Weights of a small mixture-of-experts language model, trained from scratch on English Wikipedia: width 384, 2 picks a token.
Below are experts of layer 3 (counted from 0) of a mixture-of-experts language model. Rows are named gate (a neuron's input weights, with its number), up (a neuron's input weights, with its number), down (a neuron's output weights, with its number) and show model dimensions 288-383. Each number is 128 + 32 x the weight over its row's rms, rounded and kept within 0 to 255. Numbers have three digits each.
Before each expert's rows: "gets" lists some tokens that make up at least twice as much of what it gets as of all text. This comes from a sample of Wikipedia text that the model never trained on. Tokens count by the router's weight.

# expert 2
gets: ".", ".\n\n", "-", "\n\n", "==", " in"
gate11:149069183151138175185166136206142106142074181158124141154121129102147048145168128119121094114153157219152136082115163200153167160136100109151139139123127059208134108143160097130089184069118093113155117195109126088135159138120058151180144157137136051107143112092154156141097173127078148172
up11:151119075075044098109080067106140098123159144120095146127104091167181150183099120172130103154117131058077119127168132075130113039103032110152145139110182125077159146108120148092092101088162135176135140100106132116145094147107166105119100069125162139134150120146159100147155061174116135097
down11:124150166141070139106080135147117122086192176143125067111102089209163098077055095118124129177086114126182176110108109127128076117149098066135105155195127136094179105167111103138118121133108070151153173117143165122132152092086121104127169112131129094120090130164145126139110183197145096162
gate12:090110151125124132124080152148159127127144132149082145175138168137096174072093139139160093117096092132117150121121123146147126133106148131178142068120099150143023113126179128128203057173134185136064136061109139125114110138112139110154132144112144136130125130093065152149141145106129139155
up12:172147137114183120190144144155131181140102106055123138111116094120144098129146150171110095108156120145169094116175081176138123140088146087149124128115079116101141148097114135125044149099181102155137126233141147135120116171130086144134104144140105139129149119095092108078084143171128132105
down12:149123130165081165108189119132174107151078106068122156089137096106121111170115155168129150123154121148162073139128081114123133069055162138179129140108168087154159156123133127127105117093142117113156068120119067144141138148092162139130111140184131165121128083081155134127082081167174158110
gate13:109139201104059109133142151147097104128130101171154133051090150091182085136109079112093091074093143141145154123166137121135143129231170092080085132158106088100170100101119110174083120143165032147180108160138162129119118086159143116099131116120067087102147128097150153156160068134148120031
up13:196086119159178139085139141083073105122132120112132137184119131149119155119101101244139098201143150107144186128064161118118132152095202133139171131120154165143183109166127130080092145167103078156117125094106155207127191156127123109107174142119136149144150170142104087155056183142103116159
down13:075183186078112127143119119089144135141103137098118144142086105113146138121104141034092068095148096118042127171196109123131160099183138151153161157117125111174164142142150164117106131107148161161129134187178153110101078135124103093177199202124064139159132197154165190129133164129131132154
gate14:131120112124108131089142133131134106148133147070144166174144107082103175174055161156109042070177087128143131097155099097179119101114107121139133154163120146116132148078179150192153137126085046127137136145116134119092130101098129177132126144145123097139094130084149116101135128129119073182
up14:130128146099147116119119122105133179148085141140110188158135108106206136092078134125145115108153077082144182117091160134129114139137150158139114093168159108162170140092126151128172106199129149089144115143124139142088112143119076168142083087140106102136164118084111148175069126120033117089
down14:147115149083063120135138119109137185180155084128149102159112111170159085150122171072147109091150111120116110138089080169114112091072073103151113124165127097188155175112153119148138127137085113054147124123154113129166084033150072134147161141105115126131119107187136075103085161067125079139
gate15:128138125098080166175148192088107141121129089097133163179149145112127159139107167144208081063114141156112134135117159157165140153120076093130114089122160171052096117094208084100168143089058118081176136110139129088098143178107056092152114199137198125147138101095136159144156152154139123142
up15:145125116178118163130133117219122142105127165122140132103104156108159047148120132079170138153125111185094111108140118131113172133111198120129138154189164077098114112171112100131175114118148103161146197083158151108143146115093147190143076151166131127116101125133156155170163120161123131139
down15:141084106130161119054033166164093150135139120111153119146131183113078116174175131099126134141164172132151207146107107110115126083141124155076124104138089136112132095167109143133124133123107120156123113147153091123108096119138075096147111143142112131114157117117205188151129160093162128179
gate16:169073145123127134163126144079159140100111137157092134119128126146153099169151143102139112160173164140120065205178165143162185118070147145123122202085094180093131112143127172096163172097069080158158126122096119180103084162132150143216092037081108138110111113102149197180111155150154112201
up16:114115168162085154141114118092172123146106112141094091086153145151146078184171143127116150213181153141114094182139184090136184105118172076112094154158071145110117124121124155126159165081118054146158113122164140211105152165126138156218116059082086153134100125127155177186080151117106114122
down16:140100123163110079110118106103111116144078129136110112207108107147115119138146134090155108212103132124175099160120122110178156124160186127086136125153060201119092154127137172089162130096123089134104166079113109147087126117190089109125143056077114147089187153121148139114109154099129098100
gate17:121141156068080191105183039103121140123120140105123124100063127176151139123087137143098132119127107106099151114102131077148160113097121116089086142155147100145173121125109133126126141096145171132146134107112155129168168104174184088096149115060101133172147129129158138116139169124108103043
up17:108171102126163160114137184122146176175171155106081127138161179118141039115159166071140144069130173179132081187052115125081122118150135085129081165106091134171118128130141176135098130109103084128134163147140147113151145123148155126173127150140088125111139105110108152152099110116108140129
down17:109065114168175139132091052091148112142126136095162106057176146100142116150138152070089175117132120126081163168118142136154178117098047142096172118134156181126114156121130116163155184118082097078155160149136105122156089208203153142067122130127076177184097106168131128047155192172119123159

# expert 5
gets: "2", "0", "9", "s", "8", "3"
gate0:097132132088147116158112168140157124124162155141104165114139082121079096096115151113114150159138164110177173169120136187155190128127111173094119150171127138153135161119115109138163164122152221177126130176107133133174116050146116106148072137088114162083116155150164119059139176141137143136
up0:114127128144191093132140173129132119176150097151140125094131102141100102095107155121104158150150165155193147179118127168134149134125107139064115128131128130135168121105162100114192150149171200165132119128137194166142137104124140091103104125097085160076168154161179162098160162187153190155
down0:097141162136103105192110127137101145154107210191169161155154145161157147116109093156172143109161094137111171125123093112145088119119160176173142213103162120116107117044144099124142113124129153147143074122149115071128166129201119182107162147114179154139107146090112096075127192180095146108
gate1:117157157144085086213148126166153124173124182144088195124094093165193139120091102063150099113136143126151118160130133119157100136129104119079101040124129141083158107121089145089128099127112165116077171019075182147152216142126128137111100102095192128156217069130122122191097164129120150177
up1:102128162132096116131165032162142102164166151103120092144120171156106137177193104086127199106125159087119176125124117153138228093206101126085147141071140187134135143113117072158141122107162127119139146167168157156125131093091109040170112149113130188129080119144115114150117148185087105109
down1:132111195160122085114149088127069070142156103080152169120129103124146158163141074170108141124137133139111100063208155099115091121169191085140118104139156183123134133099122108188110150106066066121103146110153167155123117130150123126165117086108094067144127117131124143112092179074089073118
gate2:170109174141162144149089116155123119152106199132144073107156093079164139104143078094082134131191154112113176159105107196127120119156097096152104167099130118195177080125148058141103109111148181225149110101079186126090120135128131121084123157087084176150077137145120104127136125089094180182
up2:152108090131155220096161137114093138112114152049099131102100140119141130095153136060083130114154104174143143147087090104049140112142149142121103099137115126091082107136155144127110092152098151164086104116170091096150099168126141124139159144153173140128124172152167116073126041170123129122
down2:097147138062123154195067162079124184160091157145119168090128073154155144113149135176094083119087173157153174209108188114130144084148066161136134112113184137138129088153096133120120105131117098125165141161117144106095086135076136103182100140133138073095188107150161141150146129110125138144
gate3:190123135085051143158126115148123137191176093082100100117148146120098161139128075158157183141174113108102213104159166115131125176137171169113129110141112129101179195132094206158137071127124142126105124170144128164121210046122110104169140102033098180136150104074152137120125135123141160146
up3:157156137069088070114102091093139143100169107064133123160138142138065154082108125177158143187128102156079172119139157077134143144152145123058096146141130127136114158139110204177168126113145097132149127149135197137136175129131138120139136127113081135163113110107215151124111149055157178097
down3:080121128135072173156136189136108108134154147080177154108195144120136109146105145118084177139104141113121141111050091164173132105140097121154125143062119149091118106122119139131154121154083148149096122071184111174143161120102133137123134136157086144085114100119131164124148113136144094103
gate4:118144161100135087123114118148139162123167075168121154143139089112132139148145124103187167164141121119140123128112110164090120126093147117132211112196140101119124084065124136095104121114103105116083140128129147120123167186113142124120127128136099126116137131158184189101118149215138102104
up4:120141162119179093122168186125137143187131116093157091115133136128123066110107187092090154121168123128120116173120103095083076166176147109168104148100113104093120073024099106138096082137058163129132144081123151106106175124128137096139113106141096102134065073117135141120097180096138147114
down4:146169124147166143124082171146150104139150143111132140165164110095151157133098097166142087107099143057161063142145162112136092158136152137093114103127140148169146139144181160150123114103143069066167153119093103102067127152130084067172192104070096147136182148087126121164106095071204114146
gate5:112108148058162173101058164184142223109201214166120138116124169069122107187165173117066133113161119120138107155131110139186104091102110119076164111107085142179158101124105101193071121125127119139088158125052183136100132090112110111114137102110072141135158144153076090113114101157152126116
up5:141087105141100144155091127160106157126121114167119145115131109078125129166069171143099073145116168125129068139140103128122125188146101090104153100137083182135141127104145135115143103125125148106122123128097137147145138162093160090103160147158089112103177109155117115134101126108163116123
down5:141136153160118131213170165130072120096087148193103145181128136062174126140125138093187100102110136177143163119189123203101105135131157067170135132179170106121115119119142176160119134110162139153106140137140095140105111101155179132115162119109156119081133118134101230142123118194140165079
gate6:127097132124119153118105129173180138118131138180116111136126137114138120117087135157128105080109106074153113168165099097127083086122150129086145093123061153105086151080098117118150116051128163059171121157129130112122106122120125081152115106123049117085150154077105154181103077111117095172
up6:166161136112092095144164136109098136124168043090120122068130131140125164158104099113128151098118163171131149087111146110063147142144132141155111161095091128143124065126079131145091132161143083140113185120130103148212118136118135123128099065139174114104168124106143125065138145122136170096
down6:144120105122144151101164123125111141094092121099121106122137179109123107111144147117114156103133132079074109123103114176076091180115125116137175138079102129118106094173106136161098100066136206123187143160137156070144136121126129117129138137180122165127143179131079122128145162150111066097

# expert 6
gets: " |", "ing", "%", "–", "th", ";"
gate11:152135144127110161132094109121133139155147167113146123140085105140107134134154083148135094150214120095122094165179115159124142131126139122146158116111127062110100126154153125107146194131139154098094155158120077160152136138113186182102132120090153108159093099149156129111101170119140140083
up11:143100138144133111172090120178167095169115079134094097115160138123145071159104137123111150144147122122128141120134079144155122116149122108096121152103123090121136126119119121119160119185146194157178164144135104086174136118145166141101139122152175113049132092115127144150182131098103105049
down11:143126201132155092148172125103135080168176099186141076119112168112148206137131168139129108184112179129190163065040181166126095082193132159110126167098138126072107114129124131117055116103164096109118164139136101099117180099174165083119120126098137181102147156167097066118055161126142137160
gate12:148148112092100158108089116115097134131133117166157132126217142139124176173155070106137129135112108145088103165088136140143177123058116100136157099120111161093112106175124187093146132065195116126152161157133134097164080092108110161151086096054046154129114113122166066098134183170116135147
up12:105148100176202177173192094112125103164107103118106107117149119114084060158117135116123123132157187126185133110176125106115107131157095176145104125159134129126078145072117106179150137156090167151099114140094062146124106161126195185138161160166142138126147162141102128157113104173144134125
down12:127135149119161155158120094176107165155162152126124122113127089143126122153172187120098094136139132103099086200073071170134117118174092099162165105119144113058054165102160124121082140087113151171125141101128146119098155154139150071154097154098057097148106112095110085096194095152130136116
gate13:197126132157124084166177130106158132102166072122194092105135143116154097131083126182068175079161133097121109103129079155178077077154145143125074076089142144179132097144163126119172051139194149154109120146146158143142053129113115081097136113161098085091189130143135129190111086129202145127
up13:109091126104183078093103096087134150121149150128060119152151118074129082131101102140047151152181086050148096156147139042140092157118087133107119160134179123139144105124095162059172161136125116126090112197106176156130121155130146111148129178140061139156147195088137056102120087137077147160
down13:134164186090149176115112123159091122143179099153191129110103165117096129069114176170170191045133094145159126081123112089103158115103178139128101094103130117139101145062146139159112157172186151082109099112149117095132106159092111097110126150193127059112134107189098095130117155070160167093
gate14:099178160097133131073116130107120145186106125105096060151127125106045115173065144170081135089163154128134129131168103089085140145099124114075082117119119069134058116088152157130118125157121131183164130117139135120171214175112126165141095117142155174068174075136122145099106076188150105135
up14:109173142099079073138144110080126157112154171082096161142134112110134137143064162142110101135136153081115100077161049134175158108062075151176131133148135112126099120101182099165153101100143105190095118126151134146142155141115136178127165119140120157159122162120174161141086172142141103162
down14:060171163091137139132124112119142121174083144109161136089066133140134098154160105094100122161141149098157177143152177136110095151152173155117077070155087101164113128139127123133140146169097099201113117167097136034109108117159125147083154144088120131136163150128117144099059161121113136086
gate15:116194140156089133083112086142100195076123131092137158119216117115210069113133103137140134216113159144156105106094123083103128155078106116042117101084125075130072095139168137164120137153105161136113118111114128202145161101135138099160134131112207116102135148158099096151060122127122104179
up15:153122157104127073132140185127110065100101150083134163096114179134093116129138185074135094105111120088111145178124090123191163096104116128102106145113133157131161078164120095089070101099175154093182101089168077120082210119130124080152102119089138158096202160116112132157103114126161110120
down15:085079092155178130124102120109130101179156138093133088124104158142092058114082141137084113136091145167101119087122164141115165153119111162121142156169097080126115126127184088129154107056106111112108124092106130181121135150194153120132103155153120123096118143139095160056146167154128139172
gate16:107108085220050125179098147087104131114094150109133170145204089134146111143098078145137022078116197072132115140075094107106179103193170084154103150103159140123113124169102107088086110178151159150107108074157137078133198170125123101110089192106122166184205101124180102157157172160159143129
up16:124059155120181065093153084157128138142114130076131147192103118114101109131107100101130055102121073101157125144100207132134104194124168132124142155209092100144197150123069122057154126118109109139094162137122093124122135172125140153135083133223089085161110115191138115116152210219195140197
down16:117120095163146136154101113079076185117138176097160107115118119136128131111117035133126127137133125145117118074158162188130145119156157169107141093115120113144093087160110145163163123106089164119098077102123144116126151150040136190161126071149175069082127186165104170125070120044103074149
gate17:174119120145125095160124164096152139186151100093089117097221093183151110133152149133108110124112133114157103177161129148109063170146147126164135138162163085065071078138142152113133120149157139124090142126135122089098134140142160116100167134104157079176123102089107119120120122073087115168
up17:182119122088110133065158153175142122157109112164117153177165165177072141091106092181127123186123077158116105117103100124162137147167133170070066129121159092121162096131128071121176091070072086115170149122154141133138126197121079159072133124116073146155099100134136130150121103154123159120
down17:164118094103158115045116158159133144137096127185104155167109122118160136095137205144099147136113108104109076129115094163126100114134189126127156183175161074167079180125085128119153161098120134147106142114138086181154159146174098177068149101149082119180122054146134093120123117135164112124